From a checkpoint of a small mixture-of-experts model trained on Wikipedia.
Experts: 80 experts in each of 4 layers, 128 SwiGLU neurons an expert, a sigmoid router.
Training: a variant of Adam for the experts, 3163 steps.
Below are experts of layer 3 (counted from 0) of a mixture-of-experts language model. Rows are named router (the router's row for the expert), gate (a neuron's input weights, with its number), up (a neuron's input weights, with its number) and show model dimensions 96-191. Each number is 50 + 12 x the weight over its row's rms, rounded and kept within 0 to 99.
Before each expert's rows: "gets" lists some tokens that make up at least twice as much of what it gets as of all text. This comes from a sample of Wikipedia text that the model never trained on. Tokens count by the router's weight.

# expert 49
gets: "3", "4", " one", " two", "2", "5"
router:50 57 51 62 56 72 36 43 51 47 39 42 73 52 55 40 37 53 66 43 39 44 49 50 35 54 59 39 63 75 66 35 48 51 75 61 48 74 46 55 62 41 43 32 30 46 54 53 74 58 31 72 67 75 39 53 66 44 37 38 55 43 52 56 37 28 32 45 42 41 32 51 70 50 40 50 36 60 59 68 55 53 41 56 55 57 89 36 54 44 56 46 51 48 34 44
gate5:42 60 58 56 46 56 71 55 68 44 57 29 56 36 40 55 33 44 53 72 42 46 37 38 48 55 43 38 49 47 38 39 43 73 52 42 42 55 44 47 44 38 49 52 63 47 75 52 41 19 54 57 46 76 50 68 58 45 45 22 32 56 43 62 43 16 38 43 54 52 30 47 72 34 62 63 48 42 49 35 60 24 44 69 33 43 46 59 60 46 57 45 55 44 40 41
up5:55 65 43 49 55 45 19 46 16 51 47 69 49 45 59 47 50 57 57 44 40 80 45 46 55 36 51 25 51 51 47 57 64 55 43 65 35 52 49 73 51 33 55 50 34 56 50 54 69 60 31 47 41 26 48 46 42 34 46 53 70 39 58 44 40 75 56 44 44 50 45 55 32 57 28 68 65 63 52 67 55 75 56 43 70 79 49 41 42 66 31 45 55 70 55 53

# expert 51
gets: "'s", " his", " her", " their", "'", " its"
router:46 45 50 54 46 71 45 32 39 58 56 29 71 73 68 55 58 50 50 33 37 58 13 43 39 41 65 27 54 70 75 35 40 48 68 48 64 52 48 56 66 50 54 30 44 62 47 56 66 47 49 55 65 65 38 30 66 31 31 25 56 62 63 55 63 43 48 53 50 48 37 43 52 56 38 61 40 51 51 54 57 47 32 43 38 46 93 49 65 51 52 51 42 63 35 59
gate8:55 59 64 56 44 53 50 23 56 49 35 37 52 49 77 55 49 67 57 21 43 46 49 47 53 55 43 55 45 42 57 40 69 37 47 68 67 58 50 67 58 48 25 47 63 69 71 48 50 32 55 30 58 61 46 51 43 39 57 57 37 76 55 46 41 09 45 50 43 51 62 33 44 46 32 50 35 18 44 26 32 65 42 48 47 48 74 66 64 48 53 50 56 44 53 37
up8:57 48 50 52 62 57 50 68 46 28 32 55 38 46 34 49 47 57 48 65 27 41 63 40 33 52 49 54 63 48 37 53 56 66 65 49 41 46 49 42 36 62 62 54 49 33 62 57 55 55 47 66 39 37 85 50 60 40 47 48 31 53 27 62 48 38 49 41 66 53 61 66 37 37 63 41 54 59 67 54 49 53 50 51 65 71 25 35 51 55 52 29 73 41 57 46

# expert 61
gets: "10", "11", "12", "13", "15", "16"
router:48 38 41 71 50 61 49 38 43 49 47 39 67 44 47 53 60 38 62 32 45 47 41 67 31 37 64 30 54 66 65 45 45 41 68 54 51 86 61 45 51 38 44 37 33 52 45 57 49 55 42 48 64 67 51 45 60 45 20 36 68 65 50 47 31 50 40 51 34 37 50 34 48 47 46 55 52 46 48 67 48 60 41 49 58 48 71 49 55 46 57 55 42 63 10 52
gate9:49 46 42 53 64 50 39 37 53 57 41 48 65 51 47 45 29 47 46 35 55 57 51 49 75 47 50 40 39 62 48 49 46 34 45 52 58 53 44 46 59 76 55 56 18 33 26 36 63 60 47 58 63 46 60 49 39 56 42 42 45 55 57 48 42 48 61 31 34 44 14 50 45 52 52 58 42 68 35 62 48 53 32 48 51 59 64 56 45 66 18 57 45 38 44 58
up9:30 27 38 39 50 31 42 37 39 48 48 44 57 57 33 41 48 34 36 57 46 49 52 68 48 54 51 72 46 49 43 63 25 65 53 39 52 35 68 46 32 39 49 50 31 46 49 52 54 42 40 50 50 37 49 43 45 42 56 54 33 27 63 62 69 61 49 50 54 48 60 44 36 27 66 39 60 39 30 47 53 53 36 45 48 53 49 52 43 48 34 51 39 56 51 57

# expert 5
gets: " by", " on", " as", ".", " –", " |"
router:38 42 55 55 50 52 48 49 37 61 53 46 58 52 74 58 60 38 47 27 38 41 54 52 49 37 60 35 57 63 55 35 34 42 72 43 41 71 58 48 70 27 37 32 47 53 57 44 50 64 41 42 53 78 54 30 86 42 38 50 62 49 49 45 47 41 67 54 52 45 41 38 54 49 49 61 59 53 48 56 64 63 38 43 74 45 55 58 56 60 50 50 39 52 21 51
gate7:41 51 50 55 49 59 57 47 52 65 20 54 57 43 70 39 56 44 53 60 49 47 44 61 49 38 56 64 43 40 62 32 60 65 56 59 48 44 60 44 43 62 53 68 26 23 57 51 41 60 75 29 60 36 61 39 46 49 41 55 94 59 37 44 30 48 43 50 49 45 75 42 44 25 45 29 42 50 49 63 31 35 55 50 53 40 58 53 50 57 48 53 47 69 65 34
up7:34 54 70 43 36 52 40 43 53 37 33 47 59 63 51 30 54 66 54 47 58 61 55 74 34 32 36 41 41 44 59 65 64 59 50 67 38 50 47 40 61 58 51 56 38 54 48 69 56 45 37 49 55 67 61 32 46 48 59 53 69 60 58 68 36 41 67 57 49 55 71 51 44 43 53 52 54 65 51 44 44 52 37 33 55 34 43 47 59 61 51 56 46 42 39 61

# expert 74
gets: "\n", ")\n", ".\n", " United", " States", ";\n"
router:49 44 55 66 43 43 44 34 48 44 49 32 68 39 65 38 49 46 62 50 36 49 44 36 40 38 51 28 54 69 57 22 39 43 57 44 53 68 63 58 66 65 39 25 42 46 55 55 22 54 42 48 51 56 58 40 74 53 42 47 57 51 45 48 21 53 36 43 32 58 40 43 54 35 36 61 40 54 38 66 53 66 41 42 43 40 57 39 65 39 61 46 49 47 54 46
gate0:42 42 51 53 50 43 56 52 69 72 53 31 68 62 58 57 69 59 45 50 36 37 50 51 26 49 38 46 40 48 53 66 41 64 66 25 38 51 47 81 51 54 43 48 43 47 38 59 62 45 39 47 49 59 64 58 63 47 28 31 38 50 66 72 36 36 39 62 38 50 76 65 27 58 56 36 27 64 63 54 28 69 42 68 59 47 49 76 45 48 53 66 46 45 48 33
up0:62 57 46 35 55 52 52 53 71 36 47 47 66 30 34 43 63 55 37 63 45 31 24 53 38 72 41 51 66 61 58 59 49 25 44 62 76 45 72 45 49 64 48 54 47 34 44 33 57 56 44 23 50 53 48 77 45 63 49 52 44 42 53 37 40 44 55 48 48 46 48 50 57 45 54 42 72 37 46 59 50 49 39 48 51 31 54 55 45 60 47 46 34 71 62 45

# expert 41
gets: " to", " also", " not", "ly", " they", " then"
router:40 53 33 67 27 62 62 43 47 42 43 38 51 49 70 47 48 43 62 44 42 47 25 42 49 39 62 43 57 55 40 42 41 44 77 47 50 72 66 58 79 53 39 31 35 43 61 60 48 53 57 44 50 63 47 37 71 48 20 46 63 58 50 68 41 49 26 54 52 34 40 41 47 47 49 64 56 45 67 58 57 57 35 50 70 49 52 44 68 53 40 54 70 48 32 47
gate3:64 57 43 39 67 59 42 49 63 41 72 62 56 68 31 40 31 62 59 58 58 32 40 59 47 53 42 61 70 68 36 45 43 47 60 46 47 54 48 55 47 58 37 32 67 71 24 53 37 57 58 67 52 34 41 56 56 53 31 36 54 51 37 49 51 40 44 50 36 60 55 61 58 41 61 53 45 42 56 71 31 56 43 79 23 60 51 69 48 37 41 59 52 35 38 47
up3:54 26 56 41 50 58 47 40 38 48 60 31 48 48 62 73 69 59 59 54 48 62 59 51 51 51 39 41 49 44 33 54 42 50 48 34 41 60 68 38 27 25 71 57 18 46 61 63 45 44 60 41 47 52 41 39 53 59 59 41 36 59 46 40 48 57 42 52 59 41 63 50 59 47 40 69 59 51 56 29 67 48 67 49 51 31 41 62 51 33 48 60 61 37 66 55

# expert 48
gets: " =\n\n", "\n", "==\n", "\n\n", "===\n", " "
router:43 55 52 64 48 62 47 32 45 47 47 26 61 60 59 47 55 45 50 45 42 41 38 57 47 29 57 31 64 56 58 33 42 53 71 39 41 77 58 55 64 56 25 38 33 49 56 60 52 52 48 45 50 60 41 26 60 57 15 36 61 54 51 56 44 28 42 49 45 46 40 32 66 54 39 67 46 47 46 53 65 78 43 45 60 34 65 48 66 50 52 44 42 33 51 43
gate0:37 72 39 45 37 45 53 59 55 52 75 30 46 43 50 50 51 12 48 62 54 30 44 36 53 60 24 64 75 50 50 50 51 32 56 50 63 56 59 50 62 53 48 45 53 34 69 60 49 40 35 36 47 44 37 46 41 38 48 51 49 70 69 45 39 32 58 59 38 49 42 44 52 54 39 48 58 45 61 34 29 57 50 30 62 53 50 44 29 41 65 71 41 49 47 44
up0:52 33 55 58 73 49 41 28 63 66 37 43 56 56 52 53 52 37 43 52 51 46 43 69 42 56 64 40 36 52 39 64 58 49 58 81 65 46 49 25 42 58 51 36 52 44 29 66 49 47 59 41 49 42 48 45 51 56 70 50 36 50 22 67 25 66 73 36 62 40 54 50 72 37 51 32 50 65 32 48 30 38 53 29 38 43 49 49 61 44 49 36 73 55 45 48

# expert 6
gets: "15", "09", "04", "08", "03", "21"
router:47 39 55 54 41 57 50 34 46 67 45 31 76 41 63 44 46 48 50 34 38 50 44 64 38 29 64 41 65 61 56 40 44 55 52 40 56 82 46 58 73 54 49 45 32 60 47 53 21 53 54 64 38 61 45 40 69 37 18 46 43 59 60 63 29 46 46 49 42 43 34 48 64 48 44 69 27 42 53 66 42 84 40 54 67 47 72 46 59 55 39 48 37 59 38 51
gate1:50 41 33 33 53 54 52 53 56 51 43 40 63 40 73 55 49 60 52 64 42 40 54 50 53 33 56 45 57 50 48 64 56 34 44 35 48 59 50 47 50 41 48 48 57 24 41 73 40 61 53 42 50 45 35 58 62 42 48 81 51 71 77 61 31 47 54 51 31 39 68 33 52 64 54 25 39 61 64 53 46 56 32 55 59 54 46 73 69 54 30 35 58 57 55 36
up1:47 80 53 44 46 58 60 54 56 38 26 60 39 40 41 52 61 72 52 38 35 68 32 52 37 74 61 42 55 65 48 35 70 43 48 46 64 37 39 53 55 54 54 48 55 55 68 26 61 43 40 58 44 47 74 51 54 67 44 42 52 62 38 70 52 28 68 50 52 54 55 76 50 56 32 37 52 51 56 69 54 48 63 38 45 42 29 51 45 69 44 44 44 58 53 51

# expert 52
gets: " B", " C", " L", " D", " S", " P"
router:42 48 50 67 54 64 34 30 51 37 38 39 59 55 52 60 54 55 43 36 34 42 26 50 47 43 48 36 63 55 54 46 45 43 76 41 49 84 38 60 56 53 42 31 47 37 49 56 38 60 49 35 40 60 56 43 84 43 47 44 62 61 58 59 48 34 44 50 50 50 45 46 62 52 40 59 25 46 53 64 58 56 45 51 57 50 57 42 89 66 55 47 46 50 40 46
gate6:54 43 28 39 50 51 55 66 57 66 45 50 62 43 53 32 78 26 56 65 59 44 65 41 53 53 56 47 50 62 59 58 48 38 59 59 43 64 52 50 42 64 67 31 50 62 69 33 51 45 55 61 41 18 20 56 48 48 47 50 36 50 72 46 46 36 43 49 64 38 43 53 49 45 59 42 66 46 47 61 24 49 57 41 47 60 49 41 56 46 62 48 70 47 50 50
up6:61 49 45 39 51 44 42 67 47 55 59 58 58 46 51 43 49 52 40 32 58 54 37 62 26 40 56 36 43 37 49 52 51 50 24 52 36 33 46 47 40 33 65 52 59 53 19 69 54 39 70 49 58 35 50 43 47 68 50 44 69 49 42 59 61 49 30 46 24 42 67 57 64 44 51 48 58 50 44 87 78 34 34 49 55 58 41 54 49 64 32 46 47 59 46 38

# expert 54
gets: " at", " over", " during", " under", " after", " won"
router:48 56 68 56 43 56 46 36 29 44 51 50 64 58 61 57 45 49 51 50 46 62 24 64 52 39 49 41 59 67 50 26 44 53 49 49 41 72 41 40 65 65 36 28 37 42 48 57 54 53 45 47 54 61 51 54 71 36 31 42 59 43 61 47 49 37 34 46 54 33 43 42 52 59 34 50 36 44 55 58 48 56 47 43 49 44 64 42 55 48 44 49 41 51 22 55
gate7:82 40 29 39 35 45 53 63 49 59 46 23 35 48 36 43 39 72 60 46 50 44 40 56 66 46 50 57 52 46 33 41 49 63 25 59 33 48 45 54 60 52 48 58 46 40 54 62 39 48 67 65 57 59 60 68 57 50 40 67 41 64 57 30 43 56 24 46 55 51 43 63 49 44 30 85 44 36 35 27 48 28 60 58 42 62 40 57 42 33 54 57 55 45 39 62
up7:56 60 62 50 41 23 59 62 43 50 44 28 45 41 42 64 58 48 43 42 64 66 60 51 38 43 37 55 37 50 52 51 42 47 61 51 72 49 41 48 32 70 69 57 70 39 57 52 61 62 62 52 45 59 32 63 49 71 71 67 62 37 46 30 50 42 38 52 44 59 62 46 42 57 35 65 80 30 36 46 53 54 43 45 53 61 43 59 38 61 51 49 62 42 61 62

# expert 3
gets: ".", "ind", "ide", "ant", "ine", "et"
router:52 50 55 70 54 58 60 39 52 52 47 38 67 56 53 38 45 38 48 37 46 53 47 49 43 30 53 35 74 64 48 32 23 52 63 50 51 71 62 51 43 41 53 33 25 53 53 51 48 69 31 75 53 70 54 39 62 35 13 44 48 56 58 51 45 51 42 40 53 55 36 43 67 61 61 69 46 46 49 61 65 53 38 28 63 33 64 23 70 57 58 57 42 53 34 57
gate13:48 50 59 50 74 71 52 63 57 36 73 44 53 43 51 44 63 78 32 34 54 62 39 61 66 36 53 39 57 49 62 59 47 30 65 68 52 50 56 50 30 55 32 54 37 36 51 37 57 43 59 60 63 51 65 56 51 58 33 63 62 52 42 67 60 28 36 58 33 54 59 30 51 36 60 63 45 82 42 41 42 41 40 44 40 49 54 48 64 52 63 58 49 52 64 56
up13:55 48 54 42 45 65 47 43 43 33 67 49 47 44 51 39 41 56 26 51 49 44 56 60 51 65 50 49 68 60 69 71 51 51 60 48 36 56 26 55 56 39 54 72 41 43 50 43 53 47 42 39 55 39 49 58 37 20 32 48 54 26 38 53 56 49 42 30 55 52 57 31 71 49 52 43 45 43 46 53 53 45 78 32 72 52 61 58 48 51 66 31 58 35 64 58

# expert 28
gets: " |\n", " between", "\n", "|", "|---|---|---|\n", "|---|---|---|---|\n"
router:49 50 52 62 49 66 53 43 40 54 47 37 58 39 53 53 43 34 55 40 43 47 44 51 37 38 69 35 60 57 75 49 46 47 53 44 49 71 42 56 62 64 48 29 38 41 49 50 59 60 54 48 46 79 47 32 55 35 29 41 67 63 64 52 46 48 29 59 49 37 36 38 59 48 30 72 31 54 46 54 59 60 39 53 52 39 64 48 83 45 56 53 61 52 36 33
gate0:27 36 55 36 59 67 41 41 47 32 42 35 39 51 38 59 41 31 42 40 68 53 42 43 53 77 61 58 73 47 50 43 55 37 62 64 72 56 62 47 55 44 56 32 71 33 52 49 55 56 56 64 67 68 66 49 70 43 44 44 64 56 38 68 51 49 44 58 40 41 27 44 57 61 18 58 30 64 44 43 46 56 77 56 63 34 74 48 58 52 49 44 76 34 49 42
up0:60 66 52 45 65 42 53 49 56 50 46 39 59 46 29 44 40 46 65 59 61 47 42 60 63 62 48 67 55 33 36 63 56 53 42 60 48 49 56 54 55 59 58 51 46 57 54 27 58 24 53 65 57 53 59 50 74 38 43 28 55 52 54 71 50 51 41 38 30 32 54 45 43 50 15 75 57 49 44 51 38 52 61 70 46 34 56 53 46 37 65 54 35 41 60 36

# expert 16
gets: "t", "d", "g", "m", "b", "-d"
router:48 30 68 64 41 58 47 28 56 47 49 35 75 44 56 61 52 45 60 43 46 34 24 54 54 50 56 33 55 58 53 24 48 54 69 45 53 71 57 60 52 54 40 32 29 48 57 59 54 60 56 50 48 73 40 45 86 44 31 30 42 46 55 60 45 34 64 41 47 47 45 47 58 46 41 70 39 46 43 48 48 70 30 48 61 52 57 49 77 45 68 34 57 55 33 55
gate2:55 51 51 40 64 52 56 48 70 65 48 52 81 59 62 38 54 38 61 76 66 41 25 57 63 39 41 46 45 61 61 45 46 46 55 70 53 48 29 66 44 90 57 54 64 52 56 49 44 61 47 26 54 82 46 44 51 54 40 61 50 43 50 64 57 76 73 49 48 45 53 49 49 62 63 46 56 64 70 55 22 53 38 57 67 50 76 50 43 35 52 62 29 58 41 49
up2:59 68 53 65 50 36 86 77 61 61 62 43 36 56 67 43 55 63 49 39 47 47 56 34 47 47 57 33 31 61 43 45 53 64 66 24 57 41 47 68 55 58 48 54 76 34 63 51 40 64 62 42 56 43 52 51 51 45 60 58 42 57 31 26 62 28 40 69 54 62 37 40 46 51 40 48 50 41 39 34 58 32 68 53 46 57 72 74 61 58 38 59 44 55 38 67

# expert 66
gets: " ", "–", "-", "/", "−", "+"
router:47 49 60 67 46 46 45 42 39 43 53 44 59 48 66 47 62 41 53 23 35 47 28 61 54 38 37 32 63 65 53 22 56 43 50 56 52 80 63 46 51 48 42 33 44 45 56 46 67 64 51 47 46 61 47 40 66 59 35 38 65 57 49 44 43 48 36 51 44 34 38 49 46 60 28 58 40 55 54 56 59 59 47 44 62 42 57 48 65 58 57 55 51 52 35 48
gate2:48 78 43 55 65 48 33 55 54 28 45 15 43 41 51 32 41 33 60 45 50 48 44 37 71 51 51 57 65 49 40 61 73 52 40 71 26 64 43 57 59 36 62 45 54 61 48 48 54 49 34 43 38 41 66 57 45 52 54 40 23 51 45 51 45 36 55 32 51 61 40 66 62 42 32 42 34 42 51 32 51 50 33 22 61 58 55 50 42 48 41 54 35 34 56 46
up2:53 36 54 31 53 45 45 66 45 38 60 72 47 31 59 55 61 59 34 60 33 46 51 55 43 56 47 51 28 49 47 48 36 38 57 31 44 36 39 57 37 48 46 49 51 34 43 48 56 64 63 59 56 72 30 50 43 42 61 76 57 39 79 45 42 50 56 47 61 43 63 37 45 49 66 69 59 44 64 49 58 78 49 43 24 60 55 29 60 54 49 32 67 48 49 41

# expert 7
gets: "ic", "ian", "id", " American", " English", "ical"
router:44 38 52 50 61 73 45 36 55 56 44 38 71 40 53 42 55 39 59 31 54 51 43 65 58 36 48 35 42 60 66 29 33 38 72 41 52 73 48 40 49 53 51 43 28 57 61 46 68 45 36 64 46 66 48 29 74 60 31 41 53 59 55 53 56 44 71 59 49 48 37 37 53 57 22 63 47 58 55 59 58 64 40 60 39 36 78 44 80 58 47 50 44 47 45 54
gate1:67 28 35 46 46 49 47 38 48 55 46 54 53 67 49 49 57 58 40 52 44 38 47 34 42 49 42 40 59 52 49 54 40 71 51 42 17 54 62 34 54 56 58 42 45 52 71 46 56 53 24 66 31 45 36 35 60 61 44 46 50 39 51 40 73 56 49 64 56 64 23 56 71 44 70 69 45 39 42 49 57 34 42 75 52 52 56 65 46 63 55 45 57 59 43 56
up1:57 48 52 48 49 41 44 43 32 60 68 44 49 44 32 56 42 63 33 48 51 61 46 38 51 48 41 27 49 54 63 45 43 43 41 41 35 56 63 39 53 17 53 52 54 66 52 39 69 56 67 67 36 50 54 49 55 46 41 12 41 56 65 40 70 43 63 50 40 63 51 59 81 45 57 61 62 49 67 61 53 54 56 41 51 37 68 52 71 52 42 64 35 44 65 30

# expert 2
gets: " to", " would", " not", " can", " had", " they"
router:43 51 67 62 47 84 51 49 43 39 44 49 64 39 48 50 57 33 58 38 51 54 48 52 35 28 61 27 50 55 46 46 46 61 58 46 52 67 55 48 73 50 46 19 25 53 50 39 55 59 55 49 42 61 52 31 68 43 38 32 58 62 42 61 58 36 38 42 45 55 54 43 50 52 47 65 49 59 45 55 58 62 38 48 70 47 59 47 63 42 49 49 47 59 16 45
gate2:47 51 38 67 32 46 41 50 38 67 28 47 67 58 52 31 40 61 32 30 47 56 57 54 62 42 44 48 42 64 36 53 60 49 71 65 39 55 68 49 40 70 42 32 56 52 64 52 62 28 52 53 45 52 32 60 45 77 38 53 68 52 51 39 52 50 50 62 59 51 66 29 53 41 63 35 57 34 43 57 50 31 49 40 54 64 67 40 46 43 47 70 49 48 38 53
up2:66 57 45 50 30 13 58 51 35 52 43 68 05 61 51 53 59 57 43 19 61 57 38 49 84 54 56 46 61 52 39 56 61 50 25 46 58 38 37 43 52 42 64 52 56 50 49 57 43 54 34 47 54 51 60 61 33 42 54 90 40 28 39 34 56 76 58 56 57 65 39 61 66 53 61 68 57 41 67 46 59 43 44 58 62 58 46 41 51 43 66 49 53 54 41 58

# expert 21
gets: " |", ";", " —;", "%;", " –;"
router:34 54 46 51 57 58 60 34 28 50 54 50 90 42 63 49 36 42 41 39 44 46 39 55 44 35 46 27 58 64 34 34 38 52 74 47 49 57 54 45 61 52 39 45 45 48 51 63 50 67 46 47 46 64 47 31 85 34 24 48 57 57 65 57 36 45 54 54 46 37 45 43 64 49 30 59 57 54 57 66 46 58 40 44 61 29 67 48 50 49 61 56 50 40 12 55
gate8:38 44 43 64 42 54 34 51 55 61 61 44 61 63 52 59 50 53 74 66 70 23 17 35 49 63 63 21 53 60 63 44 40 34 31 61 40 60 50 41 51 37 55 48 55 53 48 69 69 79 38 54 55 63 46 12 55 46 42 46 52 47 32 60 47 44 55 48 41 31 46 55 52 62 61 45 50 37 41 51 81 46 67 58 45 45 51 80 53 45 62 53 35 53 50 41
up8:56 54 59 43 53 43 41 44 45 50 75 44 49 65 67 60 57 71 61 75 51 39 55 43 71 41 43 30 60 44 48 57 54 43 24 50 43 48 53 22 65 28 45 52 57 33 58 63 51 55 60 50 36 60 50 39 52 52 51 61 38 66 38 48 47 62 49 54 56 51 38 39 48 61 70 47 50 40 54 50 24 51 52 63 39 47 31 41 56 24 57 50 57 54 55 43

# expert 42
gets: "S", " U", "T", " I", "C", "F"
router:60 53 52 48 40 46 48 41 56 36 34 46 65 60 49 46 56 47 68 47 43 45 54 58 48 25 59 22 61 45 43 42 37 53 56 42 47 79 51 48 68 54 37 15 36 30 49 49 45 64 50 51 46 66 46 47 84 44 28 49 60 45 53 66 22 31 42 45 45 33 34 39 63 49 29 51 47 46 53 66 62 60 39 45 55 51 46 49 76 47 54 42 51 34 37 45
gate0:48 57 43 34 46 61 48 54 53 54 66 28 41 40 56 43 53 59 43 59 43 40 41 38 44 49 57 34 61 58 39 48 24 51 49 56 58 51 62 23 60 30 75 63 09 36 58 71 55 81 64 38 38 65 42 30 56 38 55 51 47 33 48 31 47 36 43 54 54 48 24 55 64 48 63 75 67 61 38 58 42 52 70 59 45 39 49 59 48 49 46 68 44 47 64 58
up0:72 58 48 85 41 59 63 57 63 60 53 54 46 55 47 62 39 56 56 64 52 63 58 51 42 45 61 47 56 26 29 43 66 46 27 58 38 45 55 55 36 41 50 43 52 35 51 47 29 40 67 40 43 73 51 46 62 58 42 46 32 55 18 52 50 32 45 36 51 57 51 29 69 38 58 42 45 54 76 46 60 56 57 52 40 51 56 50 53 51 57 71 36 53 47 32

# expert 4
gets: " |", " no", " main", " more", "===", " some"
router:45 50 48 61 52 66 41 40 32 43 57 43 55 48 55 36 37 40 52 40 45 39 43 55 40 31 54 26 69 65 46 28 32 46 75 49 43 84 49 60 66 53 40 20 39 61 42 47 58 63 41 47 59 75 40 39 78 28 39 30 59 57 54 60 39 32 47 61 41 38 37 26 59 42 35 67 44 55 60 64 64 66 35 50 56 49 61 33 53 54 57 52 47 58 29 45
gate1:52 52 67 58 54 62 63 60 50 49 41 65 50 81 51 43 46 44 72 40 34 75 60 68 65 56 61 18 25 56 66 58 62 63 44 46 56 59 46 65 59 64 47 74 39 29 37 35 44 41 51 62 48 52 41 44 67 80 50 46 53 62 59 68 35 54 50 38 48 54 49 39 56 25 44 53 63 39 50 55 57 37 26 52 55 45 45 63 71 58 66 48 33 53 49 68
up1:42 49 65 73 60 42 34 46 44 62 38 42 67 42 44 37 51 53 56 46 43 60 54 54 61 57 53 61 45 53 30 66 38 65 44 35 58 52 52 48 25 30 57 31 49 74 51 57 55 51 51 69 52 80 46 51 63 57 40 72 34 47 61 55 50 49 57 69 76 48 84 46 40 57 48 54 43 62 58 57 28 84 50 57 55 26 68 59 41 54 36 64 48 69 73 41

# expert 17
gets: "ing", "ed", " New", " South", "ation", "ion"
router:45 42 55 61 38 69 38 24 55 43 44 47 69 35 79 50 38 45 50 25 25 47 40 51 47 42 55 53 60 54 58 31 25 45 65 44 53 74 59 61 40 49 54 34 37 47 44 55 41 53 37 52 56 74 39 44 80 43 42 48 60 51 56 61 19 35 58 54 30 36 41 52 50 49 42 56 30 51 53 59 49 54 44 45 52 40 63 31 55 49 46 48 48 49 38 35
gate6:33 51 51 51 63 57 65 58 26 60 50 62 31 70 45 52 52 60 25 50 53 45 53 48 60 42 52 57 53 69 41 34 55 53 76 37 47 57 37 42 68 47 41 47 40 60 72 46 52 68 46 59 23 50 62 59 53 59 36 47 67 59 32 24 54 46 50 67 82 54 64 53 45 55 22 30 49 43 47 30 41 59 50 56 41 69 54 63 56 43 42 41 61 34 55 73
up6:64 44 56 51 34 33 46 58 58 52 30 63 42 66 70 47 58 44 77 59 33 50 53 52 50 73 49 37 42 75 69 53 66 34 42 54 44 40 33 63 65 47 39 31 48 58 47 47 36 39 44 40 47 41 54 38 64 53 60 45 32 47 57 78 49 44 56 62 49 61 72 52 50 59 42 34 66 20 44 50 70 57 49 58 52 49 48 74 48 69 66 55 44 57 56 58

# expert 70
gets: " ", " from", " (", " were", " at", " work"
router:45 50 51 54 50 60 50 30 39 48 44 35 61 61 54 46 43 40 53 24 42 42 40 56 41 26 58 23 57 58 64 25 48 43 76 46 53 75 53 59 57 56 36 20 38 47 46 47 61 44 42 37 48 58 30 39 77 45 31 37 66 47 45 52 43 43 43 62 39 42 44 38 60 43 47 69 34 49 58 65 47 66 15 51 54 51 62 42 64 50 57 54 47 44 32 45
gate0:24 50 44 52 42 41 30 59 36 67 57 56 37 20 50 75 40 44 44 49 31 61 30 71 55 61 53 39 47 79 58 46 46 23 47 48 59 65 50 29 51 36 53 54 42 60 60 62 60 43 46 65 43 51 69 47 45 41 22 32 33 58 53 57 43 37 34 39 39 61 48 48 34 51 34 37 43 70 26 54 54 41 53 33 50 49 44 52 46 60 56 41 57 60 41 63
up0:35 51 51 22 37 34 25 40 46 51 81 31 39 59 52 69 63 25 57 42 78 57 49 51 56 51 23 48 48 45 58 53 23 53 72 74 67 50 62 48 48 42 72 54 53 45 56 57 33 47 63 42 48 50 42 55 42 55 56 85 34 51 55 48 44 79 54 51 20 43 27 58 49 56 51 74 43 54 45 64 55 41 33 58 68 45 43 35 54 51 42 21 37 35 53 50

# expert 50
gets: " such", " new", " large", " known", "°W", " used"
router:43 54 46 57 54 69 52 41 27 53 42 33 47 53 55 39 51 42 48 37 40 45 62 49 32 31 54 36 66 55 34 32 31 35 58 47 42 79 44 52 64 45 54 28 44 56 48 59 68 43 48 58 42 74 41 37 73 50 33 26 64 48 59 56 39 46 44 61 53 41 43 37 69 57 43 70 46 43 50 66 57 65 25 59 48 41 61 45 65 40 53 61 52 41 37 44
gate7:34 48 60 32 56 32 47 35 56 52 70 37 48 50 50 50 38 48 60 42 56 28 50 62 54 45 52 54 57 45 56 56 56 60 37 74 66 48 44 44 65 48 68 34 40 30 52 46 55 84 68 43 24 38 53 63 68 44 51 50 71 33 56 39 75 51 30 47 61 46 29 55 55 40 49 30 37 54 38 70 65 55 40 37 61 63 43 40 49 48 53 56 43 40 60 37
up7:50 50 58 43 48 63 68 45 69 72 37 47 25 55 37 43 37 53 80 31 48 64 67 46 54 42 67 35 61 42 43 45 46 46 35 51 31 50 38 49 51 77 43 61 73 52 75 66 52 51 45 58 69 61 39 67 66 45 45 56 54 45 56 59 63 53 46 74 43 50 53 61 38 48 36 57 64 25 45 51 42 46 62 40 56 42 32 35 37 62 54 52 58 43 50 50